From a checkpoint of a small mixture-of-experts model trained on Wikipedia.
Size: 14 layers, width 256, vocabulary 2048.
Experts: 64 experts in each of 14 layers, 4 picks a token, a softmax router.
Below are experts of layer 7 (counted from 0) of a mixture-of-experts language model. Rows are named router (the router's row for the expert), gate (a neuron's input weights, with its number), up (a neuron's input weights, with its number) and show model dimensions 0-255. Each number is 128 + 32 x the weight over its row's rms, rounded and kept within 0 to 255. Numbers have three digits each.
After each expert's rows: a language model's description of what the expert responds to. This comes from a sample of Wikipedia text that the model never trained on.

# expert 20
router:134130143141123100146164154108254054110125156123174117179106126108123126137050147144159134097121138115144128153084151152141090133135195133130105141108104160130140147136127083125165082141115079094156128068146092169104104139142123132107145132221133098142144139080146132131139141122128115120128110088125098087135175116160126108116183119208118111078101080050105094138092117143176121102115133195164156170162127124143119087134107127078119141124105163117078168124132115139115087109097121120086141095134086096174156183134089171148145132144165169129095089138109154096140160141089114082110152111131131155092131082100112000117083122147101127133255130066132147087084214102122124144156149097106139167105140130129090153166149130164144117157129109138158105116113137119163097131165105
gate0:114174134102097163170140177100132150188096112169138092165111083152164104170177136158128122134115126136175090121128094110191125140100135132136124152190127145160128112170143084154140113120143126115121084153139151210104160105164202147109127131061116118155137156146070092150059147148151077152156068115146108086127111100121113124150098163175143135133099084100109088075125095105134138131114185122125088098155132073141145112135110066098115079081146145126131129113156175101073118099114110099145178110110037094162108119142080197093076126134105099172120086153073116134153171123108218130190133122167110130153151146139129087139137177156144141131102127122097101151116126129138187139083092141109136160182143138111138136048155101150156114102133148146230010123106088131093171123163139
up0:140133106109086185124163169124150132129080148180132111127145126152191145111167152150151165151135127170152122111141132084184158140077118119144117163184068152169153127222157116104138151067131104117129050109147177164123153119195180143147147154058114167130095115115078115108100170140140126160113083093121116073164140152144124142145103151130142148131112124087146106128118116133171143133138214151130046075153180093133119077144096101093131090124146199102132105084102183054083141130104129093109156119126029140142072107143135229108078176177111104176156097157093146137145179133146152139167143124171134095122172127144104077175129130112115132113098105126088078185120111138122179112107095186119116173128120100139148143090170092167153116127103144139172060110132075121125116123123143
gate1:108163142119151082163128136168102172167182100113180088128085072153117128070122133124134146124139159098151093085151115159123160149168086070108169183119146138060109110152115110132165130135199134176086142099138097132148200093113156100073110071091134095115178179203114097132143142110141151145149100120128122137110107137133075095152166095146147092103152095165090102092121158098120132085081150104142126173169116142148142101080102124077105068099131156165132151199186153179130070100113110199076121110111103131140110160121118119158171140076133106141185122134087124152165143091091145185124111128142124092106119120104097127074122121150109095153131179141155110079100111101122196106151132091113098139148139154054106049120066144132154137096188138108191124209129108075125086185156096
up1:139143075132095054147100140116135085087134057129143111128150168090133094106155072148163142109170154154123104115128145118132164095130146127166072112109152085149161110121166108131162081144119192153094157140083124100158175161165167159084123118081132120144154138158139193104154177165163110176096197168057101136071147132194159140085125130202118183086143077135157103134163083185134144139154129158055110089083130061171194128138153121205141172102180111170150113159138134136137088133152142163156165162094147071111166174151109107129145091141146091164103170131154112108123129110094125097174123148091104138172112148115129082135176094166091105107125135108146146087156121168142164166170115130102141149147108151117130181124171083193127141178136193130109093099129170188078138110094157
Word-internal pieces within names and non-English text such as Pa-ni-co, St-able, co-l-or, plus nouns like head, lead, law.

# expert 7
router:093126140126109118157157142103157006125106134147120096147150154149096115096131089137154111114107093133116145150146154117139145134144212095122089134122084174094152063122116073154129132169099115133128140146150064180139122132025160143109079134213166144160117148122115137130076086118073096067145136160110135127105167112191136097144124146132110154127146129139129104117120090129090135123126110161116137161096084110129112132101145142149104141145118154146140090118109153189135137164092114149125173112141158168135150135102148089000166142154078064117141093146130137141107117154085248120115099132255119127131115116141160186094096118129147136110059118078071127118158130147128146147121201140122184131129139140067120118163122125124116113141145125186109168168083136136155121125151097
gate0:066159102185193124151076090173094171182134066087124165143126074174083081130126132145093086134142153124134084107171101136081073083122121092079114132169108171106165141123091085179102140160099183123128130153164107132172118146164122129129131138120121086108204168165107072106114107118090100150129058158097155135078082121129091089100141133129166098174094124165109121123153115133079102187108115078119125145137090176102150174114160131146059151089161133172149103140109168111048121119124106166157121111109059077157108181184098157175069161108138133128115136163118095095122147143102093154116130173100119121157131147129124161080150151165129133129166151143145122112101173081096149188148086159130187088196188127112109108092126194122102101118153084145126056115101137108103153168138102
up0:137094108124142061122176145085083138164130178156155138108086158111111127110077166168103166153170108122145180191155197095149180126146173128142107151101146122130081181167116174109152195177081087105157058104150149148127100192120123095182177129140094162099127118168129134116138141124093121124152082125136080142116179155169123164100092102096125161071135098102168085195137137177115171152121148159129140198104123150100142137136086164162168179121146153091150084140086082114169170195092080132104185132136163129179120065119113143148184130109155184101146114100123126130181181088098152209122151113158160099095158107146133124148110104115112121098088134171131108089109200092089155167159099085141138112097090045139137100123148159097171150103138108115088179135131136133145136147148164
gate1:135143138123138175139060117137188066134130128128196106190091080132116158202127125162097099141115168112113154159094091093129131097138103062074168150112176161086186163117146181162115119146170123147085079167079117091116143142139218137168087086069131100154195196156131138146131148148117118177145136173105180158136128120088141115136137170174147047181104128132090070081122137146087075125081106104132150099128093123154107102100158139106118095112147102131094153137194153137117104070082126125123083138138131075117164142180111137114116109136161110165124115102105090152183079191136082121172129170129100109181077134163139162119138190158092113127154098072150177173132121071114125150121131150091166109173131112089156125102088114145086092130163120102202119100147109103112148142121118
up1:137067159110101121113146124094136137124168124125128115155094163129145094108169139055071190139168129141138165090156145222158075094125106152098064154145130146126075177139135111137168178133088076078102100167112121187126102142152084153179172119140127089103135116152114134080141151154110182154106139183105118076116149086094087109130174098160139113084103119196186146111137131169170153095098169108139078161099117111141112088122156141136175105135146177139127074162131093161188154097196099117134131152128199140110197123081078149093155157114134118136135102099179160118080088069134211173148179133169153161140130130109173155122149131083098148090169164149127081135105111132112136142130083171157161105152077091147104144128082171110193131142111136145118081173127169181122130163120082
Opening syllables of capitalized names and words, often foreign personal names in tables or song titles, such as Ma, Su, Ka, Ra.

# expert 4
router:108153143047128154136103039142092051107126115135115159179148154115100153135147126136135097176076121102162130132114138111114105101110207081121121175226110131101130167146135104152123092128102103116147132146153098112105140102195144078127161125248154102161092163157089123113087109120145127102093137168122101142140150164139088138129134155112167111125128163093093111106126109111125117097097107118194158118113139151081148134150110114112102104092087123128085222129135131121120156174138146148129137102102154121096119146125093149191000136101130080146138080147173093125131124213162185096090157156097106096165131124174142071071146111153103096121149117151089136098105162108122115129109045094122092140163134181080123153145107092109140162178086099122149121100150156138168135089107102
gate0:104153108162145114150162161089175091172140077144156118089124071165142101166122117136115167180178164119202169136171130120067120131136098114114156079068166122111102084065173105188145123097123128112103166159104095128114137122110099109102081136075163078144143168124129141146188157110132110093139091167129168146080092145084094081106165141158152143182111120162126131098103154126149131126087151064128101155168160132169134161169137147140130126051117121109150147128108145077133070151122146154132089159048093102156166178173060161135123072098073147098112108153067150119099077113120144155133137214148098107166085138177129115197110152156134124124176175116135167166166182129185094116115141094077177111148112194080162074126073087110106137146111138123151134106103126093141117127107085
up0:159129158087134177151147085163096132126181188127120117164117097158085130110185107105153130109092138119090138130091139169158167137075116109103106118158114186112155160175117123072140125120198103175166085108088116094156144172096129139115170128170151105135069104126164130125091130133107183129084169105127138159127149068105111153100072173108150120081126113172092086123126154090102145161119145183149191154131113113138120093119122132101112091187133182102053154163146169197080108139125110096128117112197180115104168106145142085086163176117188093185090125087105079165173185139098086186146152071137119175108135114134148111041113059086140168152118093178094116143097122112127166092089110154128104149107115065162108118075134173081102106116117134117122109201107096116173131119128124
gate1:064134152119121110135126120101137095147183143148109081117130046119081126174113120192116085127088174127167092106135159162086134089112144105102169082163143101146166116130104136168130111192173162127041133127065120144102114107104158156137126107105134097178133176125154111179098075201122113177140116160084131176123115132135093111104178150132143069166069098136125142110139139095123069088102071077165184120129107166188151168076138070111078137145146138147084121172161128146064087103119086184125094103132120098170172098107119160091105089061148107143149119135089130129119154182151133117159091174101132157111097163148193175118098161160145120116098104144098132102162142141111173127127072130063132133130156106110164141120075173161062118117108055138126138135131160147060183168122133
up1:076160120179132138089141169165096090145202171126168128121110147089138123145059086095119115059081144140131088156112125114143154150114073144159079111154177134103092081099136145111058137177130160091081147122084095170137185132175103124117150105182131132115105087150131143089081069162138108122185114129151201154093067148070138063138180099097191134141122061175105114139095154123148058085087098118092160192095139117138112134121171094094089168073175124129123150156181071167141118110160109167136129086110081125126127087134117104152092104073144083099101128128130059098135145095150121130130081154083176099111132110083158141122146103175114132140141105107129102131162086135175108135115124131105084154133082157148174093165129150172154140101068113152125126183085092126094125118186149
Word pieces and accented letters inside foreign proper names in tables and lists, such as Al-Oyoon, Aouanouk, Ah Yo.

# expert 37
router:081142159072118132114123176159141131188119107108190107098137158118147147149084133123174103125083182146169106115098122117109112136164148130129150152126084139126102000082177064098146151124144167083135118135139126231130113126000124116088095126101122113127174104118150119117009148166167153106117155166085150153096145125122130092092126104136165127129079118110139106115083151109112130152127116176150119159177140148185126168148122159131127101133157095136127090155139109183107130109170137090115112134134162156132113153144105128102140121111136190132086078166122113166128094091139109148101140150116129109129091044134121217097148128179094107166098101096143112088198152158147190209060150134140164116162098145134105124152114104124095097147147096128129142135147131095138111099182124
gate5:142189139171160099118117131099112099088169044093157083148146100120094170094121155147106072093081081065119097128177038100092118158080090165083149112157145110096163085128109136140149130196119105104118161097126116132115196128136165118142077094108165091151114098111120066103113122124087143134131113109090142149098139104111080069090138185146152111126132081168083094158102076157096136126139128096101115167187134164140142159105147110117146137053120156120124125111185160135093126124125122164110098115127109131109171095097081181150181118137160106142125116148169088140182194112117098119074121128095166172158099110158134103080085123118136167182136206117185095145091121124115143164106149130083175067178160166137146101076076140097087103113157115160130079152126069102102092105103060
up5:157084168105157140133124187112100113151072082113158154151162144117153113130129131083123149111069120120151101145142081146144094153123190131062106096133099090101108114064160064099175116102166093141115173118114146143102110145175103085185141089127130128102163126160155173097121121152153084137143119146168091140154151142153143108156145083077098122131120139102121185102094113116145103203147059086139194024119114132161161155148107081150152182179030162134091087083055135113162154092138076085144072116118100141144126186116066130135119174119150117103084133140112086112092120135113180129145115126119159141212106188069128143070140150107104173104134140092144143152185094180146112118111112144107129105127143111106141136132173096090165168169091105175105076134142124095192123141159132
gate6:151149150091093128082103132143113125072095088058182170143087104147104158099089164173110118126127130178095117137115110161143128126170129165084156112137139203118126180130197120141131124117131191137069167170103111162184144152147126129113172099191153129166133157117159122128110125108102045071123121099095168066113111132127126146111181152165223113108126074153038124089158067133152197095119079170153126145196095102145145140104083166122132083153172134134101088112183155129095107131114123146096098100089126113171147101165110135107089089131142113149175202164120112107159126119129114177103089116097104126118107174125139128118135131138131136187137160169113081172107118125156173138113124062127152114169166137109121072134131113118134163134126149082140147221115169144139064197169104
up6:110181167128153105151102087155124187142122109096194121195123080174089153122128104132105081065156118127064128144170079161047106077124081128180103099110117132142123162071147121149135186192154177076144182115117142113152101129160128137151087101083121178120132104122165115153140165118096077049138093100114166159158125137116133117130147135187164133127111134113090135161083165120144089127122143127130137126109086182140110160153171081128117119098144162185155189164170131090115114198163114151090090101079070124136151151119124153134086176086090150105133158151154090153100163132137140186134118115126122081172095153160102096124157109114122155152151112175226154161174122141119174087141188120100093091155147194096073104126139109105140059140129088167140116182100145122139193145147098
Sentence-initial and mid-sentence the, blank table cells, and interior letters in long technical words, as in Conservation and immunodeficiency.

# expert 57
router:127129152091119104138155181124221077140088134099114091112153121132136117125197141146090116074130172104153109131145161125140114147105158108123105119105183117110137179100168134135110136122130244117111134115142099255138108142152145080107122117255142106144104146138136141112105109093084140127143122115091105127119155107099109114148139153151117087124120136107137106127157139163113127118149143185152125101129135134140140084087131122116116116124155104135102146105152139127117115111132169108149101121121114077110151135122122164006022123136100119156145113143141145178094116227076136169168135117128150108126128104118136255168125103165124108135116134130067107145148146102132154154135167115131113147135140155099132130130112136143137117105109138126124135110113145138106137133087128
gate5:108176123142078125103097063095144166151081125093158047132106136105117055118124110109115127182100167128129086103137127102169110118122114197134178178101167163154112121109152124177123096147101162097115163149096125167122190158073166073072075112093120119131139104188158084060096137123041156165141147156108110160150147155104106128124149152152179119158080114124074127122099152134121182132109185160151089127167110178098164132103185143127150078173084066121138147120176128133092106154114196132172122103113125097165121104098093102106125093097110132096123121108161160139103132093085142163121121119091117111133104149217168083113113123190150118125082150166120167168171217114141117171137111114117158158207099171169090109115125135138175104128110126145101101153089082141057135146161151
up5:134149103114114157075127101127154151164097119085192070106153137081137109043116128111090145200129150046126121141114166135144158160113119203124206195108152133136095125091139125160122103159105146099138158155111117149143142186087189132101133123100120119157104079123114135065106114129080162132175124126106082148152115123119128142152138116104153122141108154157091119092120162124151188128148178153180118098174165193098156119071146139155130066180088111073118161119172095154122134157121169120176181129129115123148111085115119092122148103125062123093142126110185133094089096038068170191114142114120147092111132114172143110151104153143111137105070123142096142158178202133126113116118153129152199194197142133146039136121105164131195141114095156136099094132058134133098118146148131
gate6:159167148095177149133132170142094090075188068166149147161088075134109090103117115127065152110093152084164141065102077114132080124125114081099163091128174137060136132164107063114120154180172152100135173185146098146114125138133123147137153119125121139126143102132150143109153092159061121115171154123092165182082086087116052130095109125110099108177102086106050132152148103099137143147063140153135109166156103148166098190091141136095151089162127156174075097172108139124163083154128080146108117064139106130158109096155094155128106098077163165123112148139136113191107138166140154149170084193081105134104138127114130085114169134106104168162106149138129160107132152092202171131088100128065152087172157125118140111061159155089180124113138164100182109163151142109110079146169080
up6:155082167104100123186192091164089114130126141160150080170149121148144092086118118129111193113163101121121114128097118105180109096179153193108180092097082174131115082130176124103163092098106103183094152130098160112138084174132144133157116154168118111160094131124128127109179105104098172145105118087087153102151166079099086082108128086048116104082120139137099105107150120175110108082118158118102121153176122141138121143138091181165161108182113125072129080166154098130095123183133076143151134124159162155130146118138182145117205165167087156073192147162144116075137081134167072065128164150161084148175084123137119167114089108116102157167128162184133105182130103094069146121115162087072108111116081088106097187168093074126164129086169114105074109142130113149115161092101144
Inner pieces of technical, taxonomic and foreign words, like de in Clade, ic, ident, le, often in species lists.

# expert 60
router:176113169229141192139135138184129170152145166111170173104086145129139156133090096116114142116154170129100150099138115131123123123154072156122126152056130142152116080114000143141105163150113124108146154156111090048164171121135169090123094101059106097123148121157100091137116126129124126153133128115086128196120101091165119127148130200151179132130089112112138148105171088160100121116104121101107150090076143119135121202132152124150104133117171099166118098166131163110164134151094124126132131133121134137174141128128108102098158130124114035205109118154133096106106134149153126114145133172099094114168143151107134255086154114097126126137132107122128136147205098059120169129054076097141093119132116100127128156125129127113118053108140155120155104098152105100134113180098070
gate0:085150159097143085159134120169125114188103116077127093101110075101157155135114083161161066089083158074160124133157126094070105076135122079106178117177158146155154188127124075111116096098132118059141143179155116168164141133126159099134147184096144104150115138096141148099121120178123083115163064170161159094068100082097113159092131088185100127131099088120069087095101168103143086093117089113159106108127110174133097127162147139086106138109179148113156144114088156195184106136175123156115112123100138122138151167160100139138091087107178074171147129137090106138168087126111170157138145198083145114120100155165123155130192104131138159134146107085133162077167094069127152166118157148118177075105139133148162120146076144084078076067182133190145109168084138082155098167133097
up0:109099106116116159099123150082130154100138157131182090177143132141097074131126108088177109168099110154106107179160115160079154112155185080087129154085092173109184149111106127086176129093134105132159137100086134099097120172167084173140164163170137134177114169077158090165093165126067145158178171104179152136085126167181157117150156079095172101171097160178106136150113186146136169147099097184161156175119113061154135119085126150100176134078130089186084141149155098143150108159082150092112181136086138124142114109128129143115162097115098096102146074172162142141105127137111127192119167136110152134178122070076106131066070138149114093087115076132089094108174146130130126086177078129124104127125133173134146077123089118147170139167067164167127152102171072171097172161160112
gate1:140142122174116179124072140109132121103092131144169140140104165098094091165184092182103082183101159122207147125118119130108092153078144098112080140150141136153176154108076153132168086157152130172127134190147067100154144112114150135128146111104102126149157161122155065186139103109096087178150132164103141107099135070085092078110148151163129084145143159079123100073101134142127176128125130134170195149159122138156129106118133056068061150108168146137075173128156126113154095090148102132087117094078129055094153162114096135169135129092147113154117094115080119114128134150148122160132067183072174168128154162173131104102122175218074169171107148129144109078123154137135128148096108095150155117175084157169092092100056112117126096118142086102129081193151153137080138069164110
up1:120164168133074130149124171111149118078136134161136118128177140068132171150099071163169138143102120164173083118120168100154127104130164142122048187140124087139139161149105164128143136141097129162091176153115106097144130107103154120168077110165107142136095123116110170180090095150109113142102082140170093155179119146106134120152099143153063184116086150136071100040124061186087163157141111134128108140164162094176084120115181129151082176160139100158090142088086088131148127101137112091156132078146167112141126055174125104184116172120143113132090121064104080146162175099094096071161149149152114170063135082182154155093141132103114170171169184128104140094100091145114116164133124182172133118172069123129162161107121167144095128145132171152194127123175109084098137054114150
Function words and first words of names in tables and prose, such as New in New York, the, No, plus semicolons in lists.

# expert 45
router:139134130111155133150119231120148204111135098089179078084127126141111157122173097141121118078133124156147154082114134134093079120141134136128110109102133123054144105135073106113122123127190146084110157120103130164130143141142109118155117082104153106115123153168092067127024128140131153089128113164157141140119155132062104126112132070130160119115110129073127143089087146134136107174121068044150148173111126170137112126146229144103137158103097094123152060148152070147069109115102098142081096124140133112164150145166109212212157100132135180145134113112158113132097137122113175163142094126215148105164101052133151131109122129141186115123140141072212134123137152140112156177111077134075117147119134115099189093100108107139080132169156152162161112154098127116101094176179092
gate0:119126150129125132156113086191166168164139111101160161127080123204083088129135130126098125144101139154130125040114134115090104158140097124116174107095196187123126167068119118094124152132141112071085169165079127109106146099153158076136087149106154076144179146158122171198099149100134109157160111110109164112137104141104093052065166112164188163168136095096103109154132071107085088155071135143142120147166116112115163127154152078069114121070140131162068125192094138153094173100132117157096156108112141116176189168145098109140103130143144104121074081115133147137170130147134139120123101122111057109160122135163160079105162138148122132117121191056111179116125188143151159115163145103139175096130172154031122077098097167151084129143189147125155104116093088167108148172123118
up0:082095115172164098115133100105151151159121061109159203154071112146088153162094156094107147140094133152133117097128143094075061127155086125086173071103127144099139170067130131088085145132124152104134138151140112103129114138193102098103143132147103099177189088128150116188120126140124173168086172131055108058120117125131122079131145123124148148166125139101102086148150065074103087149118187148080099114139102120134145102131167127077135124066160133149094188114158117071060144105109063131100162078159145147147157203071171193147088153119104093109140100100163102066104115151132176076112100167139124117146106160080152105134177129144107131177124141039086147142094135089178157159106147114102159160169171108081120131092127172130162099129113183192126149118105115118106125127103117
gate1:116184172157190165113055148176172095118109077105163100175079126143118108148184091161127087135117162150115096128138159155124148103081162100063134153092119162117122106117162079187152062121115118052169173200079115185172134133126104093146079095153114104123175183185177135172160109124110111144165055158081168129103137126071121115069189152207192155155150112170121089073110147133141125101084086107165132097132121143152183129136084091065143079143117150106076165153109144157128110149132137165098137067160095141100156142120090125091110098101116138166100132137142083120135167187143164136156078143118136104114130138158115145097143138176158132128133109089152155121149101101168131104124106121086099133146093128148138092113089188162055136113178144146137111155099135083134150175128117
up1:082140095160161080132151133101153081082094165156075093130104131083128101146138187067151153090116102119128126148120159075093098117166167150096081098079151135179112082108092125081114100102098082155176091151175180152157156089106101167164178177120066185153127117105133160164137088127101176131081173087095096110092191171104122112114162077136088087142153110112166164088101165125165088101161088116085147140164150076066173109094115107172177157137147161124094074084087089086090114094132113094116120090138167085098111130141109118164160110095113100118181127115111135137086129079157098161091098128109166070162093132104162133120073156159173099073141160096155067150142098127166153133169119108137099113113080130166155169102150086128162120175107161090150123163168091122170148090153138
Opening capital pieces of names and words after dashes or list markers, like Ke in Key people, Pi, Si, Pri.

# expert 2
router:104098173097129245123101124117115103156106142129146105138131125153079140128097112154116100211098107131143133093137106114156153077137125186149144108129141125158147059166047163145091127137110083077116133145145155104145149124057146065107092139152138091121173145117113122143122092163139124123158155149255163151148136155087166124114133155110157111114116112125117119145156105131115087137145132230148125167100091160141133149130201137126135134102135149095105137110124088111122153113148110115086104116138090145121152124139120139255130087129147152156195087122125127125080158089131179164149098133094123130118145107170129101116159118125148139150183112049137130130066135128136107183255050147127151124132128115110130150085154133158162106151174166162125101111085144131143141155170151
gate0:166184138112196075113138104109123109135075061115090086170167121144091133084132064102096068108103121161116071147128131106129088069158161081110145133144092159133150085139110051173078089166140149115103161180102112172129168086136124160110103084113171123191107176193149096092132138116069105127112070128131160125167110134090132088108140117170148145155126123142100078091116083133083094168123131169113150103139150120088135109173187068134099073125149122134119182141120114117106095144126185101126098094114124106194192175107121132174163118100156071117114085158105122172109151136106115143121102167115148160138056121145167094087121217141123155111144093078135141068091140138131098123116079123098053082108129130091159127163055122116072140142110136119140105118130094077090148171116103
up0:155190178169146087132066069075114116122160078095161113130151183102094123096108133155158075130083098135053120069157107128138068148106132135160073075137065181106102115151158119138155140114148151120085174184130090168106182126161113203159069102138115101109100137110134091089091101139144151141136134138172108054191124123141130152152100150177063159147096129122078088133103143109063148145135114136140118102121097151154139173117111136135125072137099180174132131126102160111126136152161203158154107165150172138185173101171161095117090156152103085146098127107140163117111115122164111151141116054103150090177111148097147065078096177148133174186125163103154073149100121123145133120158072111075133131102163077077179145131158082135064122092148117130090144149108111121148112126154095
gate1:111118178149117147173071105171177074167184118069192054122092153149126076099157116136150076095149121126108144084089209111171092097142123134176129104175093096149139122120164091148111091152088101110100144193083101123183133063104155104106149151140165121120164160163153056143094145188121126100170159134148148090127145132160102115141200165176080086125129119182124073094137083122088099152097118122144148180182107109124092148099175105096064095092116131129067122182135153109137108090126094167128110084079186122155158106122139115070125129150154162149062167117082150138112146136165175167198088155177171091119087111128109148165092147122073135133116133119105169092160162130178110151122072106116145141137111158167092118099119136153132138113101107139135086195137159133120127104134118
up1:143113143140105090139160171078092072169119176135059107141172090128161143089098121153121095119090109170099150138135176141125117150184169182135128076144146098084166151149132190161134096183122182069090112102158088131098162192164087173135120116170162176095162120166079116080046121089149141158136169085095137135112074174134132146136141157187155152176130134137149134084094174120135139113130125176068062124120110068157161097190151162105144124078135155079171134136102131146121106109128127182122155106092110136182073118096174156116165144100163150205073151160158126134138148101176138150202107143154140093084106095174066105111104101131138140108088108081140107085102118119125102115091076129106162139156115145111135085140096141112155114151128105143105089155123110161089130053191131
Short syllable pieces inside names and foreign words, often after pipes or hyphens, such as Ar-na-z, Ry-a-zan, Bulwer-L-y-tton.

# expert 53
router:095143137146119104170140181113137152132171110119145043081077142142092133149200121147071089098142175159143157100150134147100123158085107161107103105193136159140149223123197157114130117144109182152081108153125156079125166133171137154151130124105131126138127165129116170160073109140118124139137123089049125134120107156101120126071165150107209109129115130115147119141188155081079143102127119129130159088136138122143159104119134106144125119130144115120141149120141148132096108142214179113128111147131073146111114157128135123034079107096127137108103159175141133158082134180121144143142126170083140139140131137199157095160155149107100158117030125002124117094180085087133103114070189095087203109113109096144187163158120120136164142118144082127171104164106092126126091072123121
gate1:119191213114167132116135161133183108088123097133098112127126122157133115143123096142140111134159108151227083060084125173097078105109172152162148158091122141095178146117156078164124094128128142130146134128106088128149140092076124098138118075115084113157112105179122143198148114169100103113112144174131159169097129084146118101168120197110177133169089138137109121117186109153096135160114095142159080126129114110113193109138151116176145134096131078157124181137135148139083152112111090139121107126077108042084125111106027069129113156071173071110124149116123159131139156124064132147157092169111061132093078153156088174054084163132143176161164182075113105109133175138163166127142091128073158107110160105110133095114125156098102130156140112206177095134113116108156127102143103
up1:052111100094116155095144105122122135119138112109088158115165121110050079102138119176106158122085157101089074131161121157114172097117075083096153100161096098113103169092147157106077118164126115149105166101094141097124088061127079121098123079192144113123142137111159098108130122111104088134121117121118151147166143156151132199145167106159164092083128121139191123134101155079116116118172117158109191120127106115127085190103052122062119146166119158133138122077121097107199127172153170137109109099179064172119156154155196184098145114108160159187157100167060085151127155136088130135180114133107130117187121064141156144138191104069132126125164100105126101117166115122112153079143157135217167144119093094135140138090112125104129173152088102063058124161140129118125111135188086
gate2:125135142128105102126107141171110109158153131108122091077132151139160092154175130116129110117082114202173088118103143142122054146210103074115136110139152153079164154080094139130139136167181128126114141141129059160159126081084160143063080074080113068150149130135158134177096134092083062103173070146088129175127158137121090071113158168121197134190150088113101070079099144139089121145111155108176081153119124131148189122107184153091114108096123152122069112153190138155107068091153123162148118121121112066101159148132084121103149110119186099115109127088121109140091153099133112191112094158095120161181153156128109149069112117159182174141175169086132123126152122087097162134125134135092145072120110131063127090137147163113118117053160138132142158130150100159058150089099083
up2:073184193164100184159175152098085137125098123086124065107097152178150147098143124075114160122176111149104158097119095182137164122163182140132117094139176133167087101175068131162120169131085129078146153169140142125152150075171118163164125073143109156138142160086155148175121116181080110130106119109086149156166173142114143147097147101105079083146133088172079106171089098070153140181106085119093183096093118138092117071113156066104153147117139175134190122086084115162146147159145188169132145131121106172142116085179086144079116063111154095103155139151159159156181084092130178118148174161133103153107115118165099117146091094177082160123120140130174127095087114155135154165094080128081137172093158085131125107092094137101144108148124096093095113167104118171072100108136080
First pieces of capitalized or common words (Do, Di, Jo, Ch, cl, de) and suffix-like middle pieces, across all kinds of text.

# expert 31
router:070152164122171167102113046148130077155151107136111089169085125123081127148061142152121113162161189108134100123119121158055107132133175101097119101158099156152117030146142136121162122148137160148127114140155148099146150160143154095122099122229140134137096147108123096118149141176095129125206126127114118122086145139126108149073181148167159129155147139101104139093111111114119138135098130239134099124168162153142120125135166130139135135142093074161110146106123137191123132106164127126135067163112180148125118141116146150117125105119174151151092114132082077143145064179138110123110099131189135087171121117155130083114105147145108137125255166165143158132135117123108155144050082131116128145157116151107092137149127099075131163128144080158140094125114130099131133137162139
gate1:178141154104092166105120155106090086163127141113148126103071111144137139080119135172100115129054090142205074075128083171117125096099116125131103126138157125126151141068109081137107145140149089111089104142129121145148130108112154043119147083149106071101114138183155139100139110098157118137155123118156110123132123047136108114103160155171139098184118074116079116118154112137070134100129102139158117196090048112133140175072157105091155069127091137097086077159177162117120124117129079146160116096081144093137134178168135113164071143071161125159093138169102081193160129121081186113114088194171139141112098168110120198112103119188086177152086130176152112106182121075136123129140107103147114124099126190098116079064071081134108152152120128113187084143115129119138134112127066
up1:153102104119062122124157089123082112133083096124123101114045142186168181142127124128096093114088172144159158155191138140150139081145155197091153131066102133122153084141093127103135103143111070156062118144139114131146190153124147053101078122137127049103153122196156162155107106106171128147093097093151109154121141107144077087129136120172100060136133090097114146098158125142117129115111084084088091200162031146127098117106110153134086143126142117080116083157206122127056137146136143145108125113077140118071135107178178119193097170093148133181149131091172136214159158120100153146113149131186130094108096124128139128107138153154126142155097151178101134087083120120131153141167159118089146137091131181100088077161110081136084147122128120114155120181097144146159105151120075
gate2:124155138164113121093120149200173155134118127098151127179119087149074153149139087167151148149085150144173134149137125093146128071150102097141179072135151151154135096108105074122146147132171167168046124145093113132156097133074123087094115071114189104176139106149142152206090130143076101102148141175083156132058145150084096097131152155204155124193134103142077135113134090128086109101151139155124108172183100178161140174076068101130105091159124115160139116128152190118087071130153136179125131089141110057100165128103098131084147075133052133121132115127082118110112066123123141185151157140171082148165089162123154054121175146167121105182123148158181119109140118078164143132147123159114111116183178156153127138146077175118073113100123097124170128152137078148114100169137132
up2:087165155089103143151123148183100161128054117112122134150075169166110162164162178089112150172126180110112140112145142202150186117112129100116114088158150113140086085151120090093121122095173134171105136134135143141138154066124167117162177086111117133139082115119090189147092079118106096047157102117099105148139097112073139106065147144204151105132178143094105107175086114078115147085168133138095147156126105143152105109135091091104106095160133118157132103112161178195151150087170146070085087116127075110084099112111154087076168067107083125119169160186125117118179062135176096171162149089143178089112114153148103088106131078076101103178142122144075111098167141136165119129097124099172114180121108105120097129161080150149076156097133083143170096107142184129150120143171158
Opening letters or syllables of a word cut into pieces, often f, c, fa, vi, as in flavours, facility, vineyards.